{
  "d_expert": 32,
  "moe_layers": [2, 3, 4, 5, 6, 7, 8, 9, 10, 11, 12, 13],
  "shared_expert_gate": true,
  "norm": "rmsnorm",
  "qk_norm": false,
  "attn_scale": 0.125,
  "tie_word_embeddings": true,
  "init_std_qkv": 0.0361,
  "schedule": "wsd",
  "final_lr_fraction": 0.0,
  "batch_tokens": 131072,
  "max_steps": 4743,
  "dataset": "wikipedia_en"
}
Below are experts of layer 5 (counted from 0) of a mixture-of-experts language model. Rows are named gate (a neuron's input weights, with its number), up (a neuron's input weights, with its number) and show model dimensions 0-191. Each number is 128 + 24 x the weight over its row's rms, rounded and kept within 0 to 255. Numbers have three digits each.
Before each expert's rows: a language model's description of what the expert responds to; "comes after" lists some tokens at least twice as common just before its tokens as in all text. This comes from a sample of Wikipedia text that the model never trained on. Tokens count by the router's weight.

# expert 2
What it handles: Sentence and section ends. Sentence-final periods, paragraph breaks and the closing equals signs of section headings, such as "History==", a line break after a period, and "but".
comes after: "=", ".", " =", "s", ")", "\""
gate1:113119108126140146113076115138134167125151145090161176122129102114124146097147134125085137092138099161113156147121129145137123150137150090088134107100144158117115136122106152136142120103147164149124101159132139129086099143129115077125170114107141138126146087149102132109126119122110119127174115151121166165142130115163176163114120117109088074154137126148104115103075138084112148156170146073178103159127099121145151168132095151113098144133135135136119117172140093113111152125104137149116112135131147157116161135123158100098117121121150135137151171144091120079108140146153182154
up1:089105121149135105134091113155112131106113122087170155110130117129141129100103125113075157101125090155144107160109179103110157123112134076090131105108141150113112121124128137151137118144148154140137107174146116130109122130169110140110166140113134156152127094172120120121119110119099120091150104136104160177168146156122161138076132121068084061108090140121098139130111134124115164113101123098178092133136125133127137175141122176139142129128122159151147100171140121151117143094123150114135112131128153141140152104092147131116109127089162121128086147154126093086129106138134161156
gate2:072126114131127142152126123115131140186112166090154149160099124154153153120112102093155138132135166101103110133126113154087130135182140146156152101126099106161113100110122114115089114095155185175097108143119121126076147152098156131146091114111131139131141139125138127138130110131152138102127129151106122134091147152127085113093142108170134151091151175165140130120142126126060171136114107078109118113118138105082137124145143179125134122107126132136128102126124093138151111152082119112127126167099125121147108148143124155112135120100124135174103152116140141144184108182136116150
up2:104102140073113166180135144115137122190113162109116131105134159127098134151133109127141163145121133112121121141116065142087105137209138139162154147141131090152181118122117140122081137124145185178120069137083134175090119132113148115101143118124129149140106140111098120138128113150115097135136118163135146102145136158096115145140129116146128152109139151150153114164147118137074118085113133109151116134105149093097112163118130146113161125139118123131159132141123108101121129137104142123134093161089136130161131167153109164085122125096143128150110143108100140110137111173130162118

# expert 14
What it handles: Heading equals, media nouns. Equals signs in section headings such as "==Career==", "Biography=", and media or career nouns such as film, series, television, novel, works.
comes after: "=", "\n\n", " =", "-", " also", " career"
gate0:089080131125148154107144152117079098101137111097126131176114136100099124144187123125111168138128184111144159150186173161110094116129172140108148150150115156136139130119119126141138116134140136147117133149105099128119145167149136159134122165135153172079169142121146101145128143079139121058130134103117089134105064117148123161124126135147122112128125126164149128123157145150109165159099139118129168127146141116135171129143132139106108173135131128109076118091107154186127108139135103119129158134137078133095130128160131135125153102105157111135143143111147125082105121142118121128
up0:101122153113113162119128143121088139143162084079096092155096156116093150118159150114118127136135152121157136120139147143115105128120160130134117140146148174122138128144051151149170105086109169149117129155141114109157120094119139109094131147178157120128162152122158117120098151133121121128111117148135087136116073098153133168160176125177174074161095122118160140132096154130131125142116117139125120082125138151118107151154153140106120172136136131089121144087145141165131129088133092098151168143166124150089128132128146127132132146080136156122145151147129126106153141137108142161
gate1:120125112139121154105153167151122091110123142150105106129165108164164115122105086118143111121151094134085106119128116110180127148130103151165130136180115121150086123127143134102141096102157121172095120119110141099165096150125097124145109100133093120126129093138123122138157132166111100194143099108121168113151119138101152139117109126119135109150079136139165134101140132163102145094139156135169136124109144156116057116119130147111141107164156099128123098089132105155138093168132158148175161120143147121118116136131087156127134096157105104126169139097149092156099103104099145153
up1:141085106136151127099132112157153136095131122132127114093084146115108154134129122149149147162096148100146115138180141102131172123109137153133101166083137108116145107152133116147099173143114106134125135140130104115113176098109126146111161174177141160151102167152127183122152116118161187114112132130092102125111113107126161125135123151133129092081137108097110132107127106108157104068157133105144163121122124122168137135109104113129116104110078161118141154133125125115144116143112082103153150101109131199139130130126122154145163178115139127127125159145129179104114160113103092125

# expert 63
What it handles: Headings, politics, careers. Equals signs of section headings and nouns about government, parties, awards and careers, such as member, Party, service, government, Awards.
comes after: "\n\n", "=", " =", " a", " his", " political"
gate0:108145153136158128108090124086144116093143129157104096120127091167144154115138140104138094156143116132151157124113132133112139193097132114131130151129150134136105191122160156171139113150132135142143144055128114101126142119130096132121109145119074128114107100142150159109137099156125143181165146115128112146179093149112142172131116124163110107133102182110109123101140104134132162112096133072118156144150140088137124143147152116133098088174150146135128134111147135126087099158160122166159133118118121162116105099138093160154157104096136100141116143130098125151123125095136172108
up0:143159137138137169113080126092128097127164123133102064114140077139147131117120186091119090142142120114111138130123137103130141147109160105116110149135132121143125123137123149160138124154137150128124130079127121111131138146135105145087105138097092134115122092154117113107096098145100132182175127116117114151166102121109155172138116159127142103110090160076140116134135107176160122096080141086113138140171137078124119123152138121144101080132150115128135117106156130089109090154168157136167113078102123140128111107106094172127167113126122087096149141119091118157113130117119147120
gate1:125101160084116134199137125088064152129089141104091140146145114125126124108129133157149126140127160126097123139174130131103119069121135111157115111113110116123117157159148135104151169165119156121127123102087154148148134104104111174098098176161118128114090087114109149133135123143122100160116084129100136135090108152132164128156104101151150120133129137119119130151145127096157141141121147152142124147141136112103135115146156113116117128126098115152121101084075116149120107100136161171153159090148120115104129137059113141119130119103141145169138139061120128159107128118174144109
up1:153144101193142111099156144121139115083179141184154120128119103117108120142111137117135135133115126124129140119094116166130124180136130119072151141108115217129163106104141145132136099146144117125144157111139108071114125130146115140181167139122117112183167160142134118139116119113123127123112131093118102183160129132119135125104130129058143164106140180157145132110135144151144109146170119110108126146132140121172129129117089149142153110123146168137152155129121123087104158139137100131124110146100121096131117124114114133117139118103129152106103102149150142115139123169060099151

# expert 29
What it handles: Common verbs and nouns. Frequent short verbs and nouns after a subject or article in narrative prose, e.g. ends up, time, used, said, back.
comes after: " the", " a", " to", " was", " and", " he"
gate0:105130119127110141121120176123151170172141091104140195162128114113135142116148126167105155146116141170120137152143131163141148094131139131149101089159102059119136142129134121141129133128117089091150095106102109127159114104113116081148130070089126129129108131134156127126120101111131123136104144091126110180113108147134139147136105138105107136142173086174140146134151119146088134109075143159130108139119156133122134130126114122113148112102134149132120091120191146100140198160125138061089143112164127147143127122112153106142128118115167132109124151156087135140135119165111158114
up0:143146136106127132101134136127105090104099153178147088103141157162121085132104130099153112136119135106156111098110105144114110145108145122124130166160123190110125144115112135130112110146135143141133123154135177175127137124148115172128092147147123145120139148131108155135106126123096103141147109147142174104173122149164103132127142111131135140106056166124141131130140150138137126182143107148126150132111091121160149096143127109124135159137155092125145168102055109162183134103135144178142124163094126106139121082147133157099117161115083147124146077097140098172116130136142111147
gate1:120082097140105147124149116167120108143101114089128129120096135173090131118116162134080155130125127127155123123141105129108151084139129135115135151118077135148131122123100100121121100131122108104101142161100119148149126144138131156102137136125106133115169107116128113151129136119125087134146139123079143134172106124077138096103131152073154088162161152151198122143113124115096104084132107099171130142112151164121109142115097143152118160140118142148121105118093140117147071145187107128154119149166184080134104121143133121101109151164123161163161115158120116091096110159124141146
up1:112118104102123139133107135159111122139084106102110166146100134170111138120131160156085150144131158138132130137139106127096111135127134154107129147125117157157097146131079097133163133113100100108096145141148125098187119125146138156082116132085132151113164105100114120161124135100119121137107124125090149135157171138096151128112140150099156098137162154121183137139114114113120091074102083097147123151174144152122151131178116141121120140115112135161097125123120159098148076140188109130157144158146197091134110148122135095116107162150128166158151118156110108119122140157101127142

# expert 19
What it handles: Equals signs, word endings. Equals signs in section headings and legend definitions, closing parentheses, and mid-word pieces such as dunes, concentrations, quarterfinals.
comes after: "=", " =", " l", " qu", " L", " du"
gate0:119149186095116096090125119140119123159102133103090128148141131148101125098101131127136085138167174181130173101110133116107136140140115123122102127143111111146140106095151119152144108134132084086135130123149154158170112089137172161171149150112085153139127108148140152148141142159107133122162124142169116139140135173126107122135130121070150100118125110117147116128160109137157154115122128063138148117073116099116128100139153099138117136127105124130124129142147105109150162117122132115116095132141197093100103100128093101109097122107162114155158152125100139148195099128163141130
up0:122098093102150136144124089119129151093162168122121145095128120146145098180089137120144168109121111098122108131153155141148117131101118127183138140079098128120106110129080093153140114096128123146122119129155086113093134150106133095099192118141118118136146111105137115121085088086147128115109143153110158104100114103063141119173124132167153099106120126116181124130143116113106115116129117137116109134121097103117139068131141128139148140122124137134105110142093126111112119136116122164135164128127092110150120126129162127126203141167110082098133174170131130101091145138129165147
gate1:124146092139093099110138115151137124121127177132077154138124134082148110114139150152135158101145122140136111099114137142116139106121075147106088123133114143077170103106125111125107120137106122170074189138118102111100090152122112141087158113077136094072134112149151150084107124144080108097130110122120102117163122141138121120144165083171134133156141104135139152086145128136090126116102140122099158152091122139116140122137158134132152149175122126147117109070150106091132090137119133130131123150098112147134120122186154110138152140105173102090143143112102106121135159110135147136
up1:111142144125145148147098137097130136102096103116167094118138167168116105119100143091119116167139132138131109141102113156105152125138150139139146137130116137146129165145130163143186142122143128097159106123135162126136126129145153125127104129174134181133134137128104088150179139103158148151131167101189100131100136149140142148187073148157115113147142119143132132152115114168189145121159125167163110116135145091130123142115121108147135110088130148096135144177162144138126110122123094146119120139109132116146129123060097142109085149091078172112128121143140133154108090152112126079

# expert 33
What it handles: Person names and titles. Common first names and titles of office or rank, such as John, David, Captain, General, President, Chairman, and Preceded by.
comes after: " the", " |", "-", "|", ":", " and"
gate0:102152133126083129155142102135127078149148117139127148140148098125105115129123128121123154112114085142145145078123158155140122149153129113149161124119152166110140132127157150137114115118126150114161148115141137129101143127195132101137185100125113134149163098131165159143108145091143098114128132143121149146152061122136060123140165109092155156124141111160129132128140132176091138158144154038120139164147123128107120098137127148126146117140111142141100098117151149128150146102161136140142136146134150132100133108113213162135137169143118127133088163113093129166111088126119131110
up0:094138144149122128134144115142137106132155099135122148147123091157101130132134131100117151131118099119134138093081140146109131170133101107133134092139140185144115130131169136143104112096139141113154150100147103114091134148185130118152181096149108151141139101142148149170133110121124122155114157131137165155131080143141067121143158116109154146118143124145121137172144133173117131159121165074095167157137140129097135111140135103140142123115130137136108067141144141118148150085183147118131149155101152138142114115131182127146130122182096137135084194101099121138136111093095128087
gate1:149115176141095159166139136143104153167134130112144116096123085108117134110142104144161138124111147090156112111145146071165091145175122163126130109140066164130123124138117089108115123109111112105133111114154174140111143113159116150135142085160132158123110126126123123126150081157120138150168134147085108146126103101166094131120114109124121141095147141121145166152137163093127087171161149080112102107118143136128147165118128128144110135119157148128098109159108153151112089129092127127118086143107143095117153138130162135154138161102098107156105123122085073109188124135128112153
up1:151131189126065138185142126179110105129109136133115113094113109145111126129135124116165100132115149103140116125104174107163093134159093111157090137129112130127141128120114121140176150158112106099139143083146154113111114135186097174159115118155110118136118127157141150127137101132084129129149130123098113182153079111142095137159117084159086147071172111139160182164144143146173119131110148108096123127103131096094141145104152135153124095116124141152074120158108122144127148143133092150113113154135106120113113118099151142129159132117115109152115114116121141124151144119141093138

# expert 32
What it handles: Lowercase word-start prefixes. First lowercase pieces of longer words after "the", "of" or "a", such as int, comp, cons, recon|structed, elect|oral, det|erminations, pers|pective.
comes after: " the", " of", " and", " a", " an", " The"
gate0:115153104133136081106136122083163114120105111103117151121171153088144089136130105136121088149131091154067125126143116148124135115087154086116090117131121103119130131160134132113166122099113178125068157128121110136130110145133128114188088094126140109118135121130178149163149132167130149142097172132146095168093145136167116095069113121171107085100141152111153152135132118132133149137138146081147114138130100132115119111144082154154116084155129120152140125158139075152156148128117120110112148086124103117129148147105112179152130120140142121123154147143138129131105129164105150147
up0:121127104157131163143106120163083120142144137141163096112085110154122170118113126142099168122135137104135136131139131116135081144143098144142168113161145151140160112121124132141121142167111078114186081116151137102154156142113117109072164155125101139140150150132091110106107125109136109108166125116133140112144168142100129127200119173104146153152149088124089105108139110118138123147101092144126149129135128152126190146076171098105154147124142106097125113096112158129102103116141110158144106143120120146118142111154155069081108136142098134149119116100125128121166173116143131123
gate1:126147108144094101116128122149120151104092114137095093135161132107124108149152125137140101099151115101140080126149169132155153081117120112069120134101142100177120140119159154124096112147129128122138155141127154169114127159107147164106165138125113080127100126180077161126102112107131140124157138085137148125127121166155143103135162082156138134115168119139136141124143102168136122124112146129149131123126123124144089185103107146130127107121117099102172148173129114154168101169139052140139152167172146144104159143167143164132099090135132122131129142120122171137091129132138128137
up1:116136157119151121102189129100143127158139094133139119172123169123155128091130150068114146164111117120151167086124098114112146113171104118155121125114113140099121103086145104125119114123131136147121133117111099104079121153166125066131133124117139089154082121120140130124136135137095120117108108123135109151101106061157115136118108159098155123134123154133124132106146139072122098087094129128131104124109142120121164091154162155126118109164124149169136128105164121128105120124115164113098144088115122160147088097128181100083143130121113112118135128149158068125187134114125123101

# expert 27
What it handles: General nouns after determiners. Common abstract or countable nouns after the, a, his, or numbers, such as years, number, use, evidence, albums, students.
comes after: " the", " a", " his", " two", " their", " The"
gate0:121126132183090130163139141124145154102179119148103119129072099137104162134141091101138161131113110127148138119118122121106143115138109068146120156106089106134127142167124102153159123159104124095143163145131079184156128155180162160123153139122148138144129124164094134138103153131135132125149148130130106159155123090082145168118140168168125065107137130141129143138103119127139167105084173083130149092127113117145117152119164111173124122126123091128093132154134145104180129105141112136116158130132126147107095142155125103193140118168125135120143164112150135106128125124127124125
up0:123126115141077137139114151140163116127158084142092117136077085119130155147174110113116130106133088132145136126149128127107144118130108100109104164096105105119148132145127107117188129135125128097119153149158117141149129152173154192130121149123128150157138116157112119128171135140160157111159155119121134166121117125090150155115098155164097075118170147108131119138108097147129135080131162101131102081112093099127082123102129115189114135084130121142108097121128150103162119124121144164111124121127075164089088167140127107171096123144123151105117156122154151131118106146113107113
gate1:139113105126122180095133136126148152066092130088081136138084093140104098145146109111103174148114152153127104121146104161135133125136118121110125178109097105077126116105125119173171121151134130068154137093136103138144100148114151123121177140113158088152146129103111143122138156114132102141101122134087069137119114157130141131156136100106120111122116079165114136073113100149132103108158127079129098131140125143169155153123083116129112148157112132133155106145111147105097144129105138130156168131162098133091135139141140086135143122145135087152130117095149139138081108133142117114
up1:117182164104135100120131084108089155179109133150149125102129146110143157089127140124170065113125116129122163182132147083141146147114115131117135101140135135144092143126146165101097133120111163168123119162129162119131140114135107169154101147156094161140120126164144126116114106120128147125165131108147159130141125083136121122176122169161163153117132171103124120161150153141101168163104123136103161110090118130112102145127153164122148091080184118126095130133152102145132132123123128118097112158108097128183131137110119161114115134109117192137132127110136122134131185135118118113

# expert 53
What it handles: Foreign-word pieces. Word pieces inside non-English or rare words, such as Greek, Hungarian or Polish lyrics and Latin species names, e.g. vo-ivo-deship, t-udo-m.
comes after: " the", ":", " a", " of", " and", " \""
gate0:120128125070157150131119165186121108145166142163121138138125131077127147101121114139119134124173114132148143156140141125155110146128139102092120113111117097117086142130109095146146102130119143111143114117126153125115142082122158167103150101121074113161139100135090112157149151103134090129146154129173139164111120154171114067108089129149122107082091136132104128109134095146147113150134149073130125099140117151120166137121117109129118139156150120129139154127145155130103174097101144170115121128094110132121088095131124140102125100101122074104149112185165108165133160170097123125
up0:084126155115111088111129082133139143127181140116107090111092117105118119110153114111152112135132132126128067145126156127143143161084108117120121140112107095158119114143144081109130107140128088135151108144117097111107160092165130141147049104176089118121124114168140120153135089127096126118134168148122156107125126111149141161175136155140092088152138169112162134116124152141181102126150163117116095125122140141155121122104158128094126116144134132123157139138096102158108096133126106153122120168161101150124112128160064143146114148119088076126104124115110118115136091151105147139
gate1:111099148139110118116187124088141146152144157139125142111121110085119142125103169154155146110114162066151104140119127110114102139103138080088122140121110117154188102126161095089105116121124131134127143170121108165141095114157146135140114166133118128132131136154111160118146135106158145117153121132130132129125160158148113141139135153120109176101165133138127166141134149159117134098132140140076106095089119102129136153131116141184118144170134141180121145182143111109132086142142132112143148142094164117084129123091112149147118159108152179113109121106165178109121126137160073112
up1:132152103169103128143121154134145169162098136123162100107138138100113131156118093083146123146103126164097141133124138123145134101137136155119161101129104146149102140161114109150075084132148115146091110146123161087095140152131145148107170112100105108153162129087114120145112130114119154141131091136135135132143155127134136180110081165160147087136178118125162137127120105109156079134110139131140161133130169109119140136110147157127098132090139157093124096117124151177138147096150126155091086157152117109133168122118130103116120100172108125152120190164109120146160131174110160104

# expert 31
What it handles: Sports and competition nouns. Sports and election terms such as game, team, match, Cup, season, coach and playoff, mostly in reports of seasons and results.
comes after: " the", " a", " first", " to", " his", " The"
gate0:097138143110111143142108096154138096118132120088131141146159129166122134142152136149146122123090113151185169135131123158089139104117095132105102116140150145078080125125117145126133107130129110110107118104122093107119140120145140097112151138142126170103164108104148117108140125080102099111131178150098157118167068113112176078105134123105127094110135155171103135161122167139123187102132130143124144117146086127111151156134122099102063155145112135094103142130156125096098147143122117094124143174161102110158119113133139126135133163106070104112148106145099120114146152123105100156
up0:154156145108138161136138096138090130161132073128167130104118131155163106139110130140114141141108119177091095115135108145128104108129150063111118108092110104162118154115137101140097139114134128135139143155138092110129114120119136155111141163135155120105126162167142117173147117188138219161128136123122094120121166114137098134175124140129150110087100112142153157141108121112104140127056135136121108138106118127107112139133136156132151107101136100187136094071139124135132146120130103109120133086100152118121135143148101156138118133131143124148102139140180126188124093151119126099
gate1:117117109080130105157139146133132077160136153090130181120145081133144157116136154124142158147123129110150147091125124158083114152111084158096099128093152166122144075128120163120151179160145177097134109124148129154129151109159102134090101135154155114071126120145110154132105120149139095130125120127139138099091115103097170141120146145162138106146130139102100124142128128126134145095113151121118144156120143108110145110105122133109125066117145151147159131100118117095113094131145046143088099127182127144143147122146144114151142142099114124158142136102105164164122109131159133100
up1:132116152084084131152081140108160118118114116103162179132132107104139140124152144134119149155120095173131122095153112135131088107109116171078101098099140104128122112104111172134168156149151136130107125130170179110096128122126113123114138114110137146083118119095096106119115106139144118115077077138139131099128132113130195154128145137114142112156162097097150104132126136106107135084076127114122111142108106112114159088144086141126093099075137125136158125123146109110113106108125083113118103117152145159092144130123131151165107133077164157146135119079131124153128118144151144096

# expert 6
What it handles: Mid-word syllables, table padding. Spacing tokens in tables and election results, and syllables inside words such as uss, apt, ld, urch; also present, supported, project.
comes after: " |", "|", " Be", " /", " Wa", "W"
gate0:106106122127142144155095127165153112182143118142109162143114092142178087089141158171105124155156168134130178121150143110135137125120163088129132122120154111121107161164117142120112104106147094106106058112164109107106131148171132131157154155140122117131096119123129124154108087083129089132136132161106128111118128103130128180094099125063100157162148121151173109150153108123102135143126141093089112129152136122123118114152130105110128129093102085142116127145137081110118159126128124160105152173149150105154115153125095122177125155126158115140154131116110106094148122144144133156
up0:105107120139076124147185142110132124113112134144168125116137162107109128152094105089150116110086082136146076138123120152111114135110148167098153118128150093095087107102163145129146140154115173135145184141151146161141132132090147129122121122114090108130185172121126108122126167139151132166151145094126112115115099125108131075180109084158144136146135149138090137114106154140150159152182117162152154128095161149140130114108132173125138100142131140138151146134106174151132125125106142067106146116140113153097147121133156146102154140105088112110112117128155161133132112123164123118
gate1:142154129107127112151118126122083107173116122133094139124175162131134116117083131112135130107136142125121135152174134145126125177121117112167102118137127156095113131149077099137151137139126112130137104153127077157086088139132146101110129065082172149104121107130176105113150169151087112120156138094162117142101096162076125123095126109097136191087099084141131125125120116144104143171155126087086119123172102132136165112130125096162157117142154093142095108139123126124110133133110128141131157115135086114149132102101155110126147092145106120127156115132099155104128109142142101136
up1:133140117163137140120166129089126135117163158115158147156124115060134125153163129113099117106104132066141122082069096126134114114124125139132162125119113098159119077148147132132127107126086125139095143120111183108164143146112118118149122152094120098140093159156157134138076115132164098156087114158099119161112154110127130148158145117152145100119149167118153151177124146130152134122102154176153118141062177116159104150129110139121112112093102142123148146108127150148132091160139116152133117149131149128113155125129131129084111122122164098117134180106142143161122090107146136123

# expert 30
What it handles: General common nouns. Common nouns after the, a or his, naming groups and roles, such as group, film, family, club, woman, critics.
comes after: " the", " a", " The", " his", "The", " their"
gate0:143092122129148096122161191150117143138111131131136150133104133147122134127136095106102148118130073139128104142118147149120148194092135128118102130139127162133167143100138153138122137122144126111128118110137121111166126147112137175126140168121115144142128136117140180122160182121132153126124109120102108089111138116110107101163128110152102111129123108191112099119146137134163140131102107149142113162208142169148153121130104148099089111112139124109101140137135157089104150137115101119157139125122143109130105111166141079182120200135106083111122166115134079154105113091088111113
up0:173167193137101152110101076127134131127136132163134109148140117102131125155109138142135108142130143144144105140155138126143135098147094094149112168127110087129122091171097110165151140147124107126129148155139147135087091125108122100077132105172124111156153105110126106163119101123148099141115123095155184153145101120143122152105121131125162138113126156084133156153126093124115166139166128091137154100086126085117112139133163127165132135148132143120138089109133078150161140141137142089118148150109116129129146158082110167066121099127121159134129107144126163121118139169189136133
gate1:126079108136111097153146111134105127111080108076130111133173136137114139181118131109110126090139142112122099137135090092103083152141114152116173075159144110138117126156123164142143175137122157177129133130129135137147129131140128172098114129117130154146162125133158152098079113105150175168132117128131140127075145163087137117163132146095141122138133127137147126138113145141106116096146129113136156170144125143164141192101111138099123139124140146166073122121066124148112098110137131148104133187125094123111136133113125127101128154128098100145173155130162149138150153126164105139
up1:109193158146139110123101150101105155131133119143117159121106124127143133108148117153126128148107111151098114126136110138157123131143133126115117130108135143156151145145115100122108126105180084103145154110155096116091146109110108107151141135098143140088069128140168096189131118135084116118095128126155111127162088136135119100122140089160117126125148130121141120111143094106165154192110117153111101087132113112131114131139146143111095115144124149069173096144143154152160184125105149122193108124126154118141150092123124132148103136120168129100089165066091140151156116149105112118

# expert 4
What it handles: Table cells, suffix endings. Cells and pipes in number-filled wiki tables, like 0, 1 and blank cells, plus word endings such as -ed, -orn, -itt (brittle).
comes after: " |", " 0", "  ", " bo", " 1", "′"
gate0:150126141116141126125098114139167136141148099142147173161133073103173114113096104098165112125126149112122115118129080127116156151122092106123094133126132098151124162152159117098131075118140151125094087108129134124146125120124118139136123118107136165118151128134124169105153113162167109085115104148120133120107134123112118143143129094129161137142156157133117143147135074153150133088125129083178123151109151088073117126142176180145099150119112130168117133133142094091109185167163149122144173131127184102094116112128122112135128172157149141119131115117122100121161093134181125131
up0:128136120117124124112108082142180134123146146125175145150133077111207117122084144133126089132138106130096126103159100151114140159098128109128101132123154130135078127166137104130121121108162153123115092080146122097136128156138114137129163105114129142135173122125137157117132139130125091081125103147119153118125099125131100144153112114106122163142154127143101121157122090169171116126169110104147099149123136096127146093184155130110102152109162139160112093104132119088111184173122153124109172152115170128113128120161114122133090152162125087126145108102115137131167107144178120125
gate1:135129125128165118144076109154103121159153102123137164109113127124156118132176174100160141098129153116137172130130143155104119124146085129105165119127161129147131124142092132155168085103121152105082120121150163119098113110081102090147141118083099128116116131105139079150143131110089102072102117135112152097174139129154135116075084134153135118117127134128142144122139148145115130133099132095168141156122126156126106180149114146104113157151129091169070071105105101114090116089152122127137151105142147100101102113166134120151113105097112127141123115101105124113155131112119154137
up1:145111116154158133176127175166079116143189113132121111117147149147100149159168152110133163114108136110139147132116132141110089130081120124113152163124137086146116091161121142112173096099087150136116119127116126104109148109109115193119123153139150100152107098111115129125178155111090122135135096096100128101131131114147114133096158102167126089120104107101128133129115164161107102123092167137159160108124120102107103184145145128098125181123123097150133140088136129128128151127154085112131136102141147075123112192102108115125144118144128107127117170156157128107128139139132127159